Weights of a small mixture-of-experts language model, trained from scratch on English Wikipedia.
Size: 13 layers, vocabulary 8192.
Experts: 12 experts in each of 11 layers, 352 SwiGLU neurons an expert, 1 pick a token, a softmax router.
Below are experts of layer 10 (counted from 0) of a mixture-of-experts language model. Rows are named router (the router's row for the expert), gate (a neuron's input weights, with its number), up (a neuron's input weights, with its number) and show model dimensions 0-255. Each number is 500 + 25 x the weight over its row's rms, rounded and kept within 0 to 999. Numbers have three digits each.
Before each expert's rows: a language model's description of what the expert responds to; "gets" lists some tokens that make up at least twice as much of what it gets as of all text. This comes from a sample of Wikipedia text that the model never trained on. Tokens count by the router's weight.

# expert 1
Periods, commas, closing quotes and clause conjunctions ending or joining clauses in prose, such as but, while, although, because.
gets: ".", ",", "\n\n", " and", ")", "\""
router:477441523499452493520526482461505502474499521466458496472509493507525511490536483491509491492458496508521500522498474471537544549484451455458485536506519511472562467491501496503532470473466499520452475525496524516492491462503498482502532504507498513495422515520442469506490505498501505510573446496506490466513479498484500491514499484521529506478467549494460502525511511491511527482491514501511518486513467497531506477505484475475492472505509501488522508525491446519534459501512505503500482473494486485534507511518521485508479492453521505526443473446510487476527440522504492499546436507515471498491506480503492520531487517419532471515495496509479478488507502510517512485537491495503520489501491540483491489510463480544477521523511484503471491495507520533499480451447452
gate0:492520526515500485509527494494487499518496493539493525502502503515517471488429471516552486541510569487500510517497489492461525518484541509492516535515512544507521506532523474494493439512503481502510479508522509525491488497491485585502441476483543504544501485527472513476534514454514491469502484494514526475458538501522451516505528492513529522471526470539515521511463528507486462462477487492497533502512528477508525487528505469486513506473436484547478477504516521483505528475471534535517502475487507496490507488518518482527473543519502504456535487479464507499549507500455517537479534517489486475475486534530494486516489511511503521469492489492501497471476570482465516487483499533484515491518503540523461492485536502498548493531523457455508490476511512507490484511430519
up0:495484502502487473499552510486448543499492530484525506514557547517533471478502487474495513509490505455486497506541501525507478493486459518460503534540576510480514518497508478473530475482492485537479513496499530492489527498500493543452514498473551458530453492540505478496460508491465487497532469486502472450530517502502450500525507452511525474471470485490486478470483531470518490465502523501505513478533488522498508497464485521526511472503524471545519493506499517509514504474483464497547490494514481474467548461467508492493469518503532470536503502486479513463493502486500454488508495532477489441538520516479507470550471548471522489502500499528541512477483474502492509480486503534493497519477481474552522480480478529492486523549511519436539489488518484466496494464478523

# expert 6
Articles, possessives and ordinal words before a noun, such as the, a, their, its, new, third, fourth.
gets: " the", " a", " The", " his", " first", " an"
router:499511508544515424521490556506478532485493492525468469484514503522506508493489519538546506507460492506559462494481507526511507475486561526549445484492534518477518502496505484495469504539520469537465504501528522484493479453489487497466514465459516468513548493542480483443516503493495484512469499472475474514509508477518503547513492517483512506479474449467515436490473500491507501523508471511461475474516485509552493525574477428467498493509489526490500507505504501501495507499481509521517499492502526469518542533492542506474505514513504510522512483475512509471510498462524532510489509545475520506495516526524481477491516532503528486504482503491531509485493448481497494503474503567501522494484524521510527467509493512530470490473506472480489483476446490477490476526454443
gate0:518507476522492496485522519503476493515509478505459489522521486475459523538532468489535492462476520506468486490524478526507492514475530505476443457502500492536493526486505451485511514497520522452524559530489513492531490516514463473485497479477469528542474448430516526495480507509512501567448484457475482493524482450521487499525496504515533534466522519493488498479462501490522508440453528574529519466469525493514525491461506520508530500520498495549475510484534510488518490530516515488538536473502477474494549508538499529494490517510498495500492501518479489485541512483542482495432520554481517516507476504504491518508542528514494482486489502476504484496507497460514508461466508487486498467529492509496516515499496509545508552526537523500459471513522516520501485465470510
up0:489469531500434493493485494500519478497542482505486516535497504493497486509533575437520483443539476502508493469480493468506452471477521495528500446497469538496472492548522544485504474520526470483495478516493471557511535488529499511491532472515503475515506494502520519505456504561505563501479513524517529504523528483524513499466535514492455500500541487483477504493499514491565497510477505496511504485522469520465541509540487464519498501514523503469488525519502441498471527536474473505523518533537519482504476517478481484470496480497515522500505473473459519498505513525460519501505492521513515525469472490507499480497472544489548503521496486456451473451498529516486501484474497462489504482479507521432519479485475471467493490530473492517494518528523491531524538513496518

# expert 9
Final word pieces and nouns closing names of awards, leagues and roles in sports and entertainment bios, such as honors, Award, Championship.
gets: "s", "er", "y", "\"", "ed", "ing"
router:539475508518449502424540463532494503500522516486472497488494468508487496498523506475469509495488527472467504554465500484503484463486595523500516474482488490474521518483497453476475445489521456522496526493479483514488515520524491540471524484516477482487494506522519520492502578504514465503503422532516517461513500568529530502509471495475517529518525498537479489509514536470496530527496520479496499518508479494574512462484535532475480509497512482482484496457517529495503522530495494511472491499540545478502523493500521480515514491510501534468531491477479497474511512495499541501470528517506536483529501520496498515524522455533510495467498514493516520523547445497444512528512474509525485500493511494538535530515469503506486487486494483509489496485494518497470481550463504
gate0:467492534515496500515485553503490549525480512514532538525508512567499529498515531524515496490488498536499454491477491521516499464531523504527454510482513470503519511486514470506507553503479523512540503479480486493556489491454447513472462478516532483530554466484509475463503481479440531518470527468507519512520500535529454496514497485522512485555467504515487479501503492508456471498483474479491507470482539497508540476554512497528498492517463487510504513524513506467520495499494530490508447486457510499490527529538531515514506495524506522487520483489513476511483470501506502514502560523503468474506484523444475477528478472497477500483511505560510508467526504478515500498483514527508532537480509447526498538526513517512550474463527480503531484525530569476489475494463505
up0:549497471488481491544492505526525457488485463505526494464523485537492496468521464515475486502465473538502502535509493493545535506550527512499477478483498494472475518494489515522452531485525446495526517471471496507475461487461454481481478461514506476493510453464463492480494507513508491492479457501494511509543505487527497459510473483502502508507502500507530492529509503529493529527507484492457465523531522493539548491476520514473438496566493533510479510520489486452509554485511489473508525479508528522496499535468513517494517537537484524512453459540490503516467465486509501515475496487479569482508469487508522464475520517460477529460471513504511541533461515514529470528498456517535506452508533486508486486539541479520475506480481517509513538498514502509465472492481490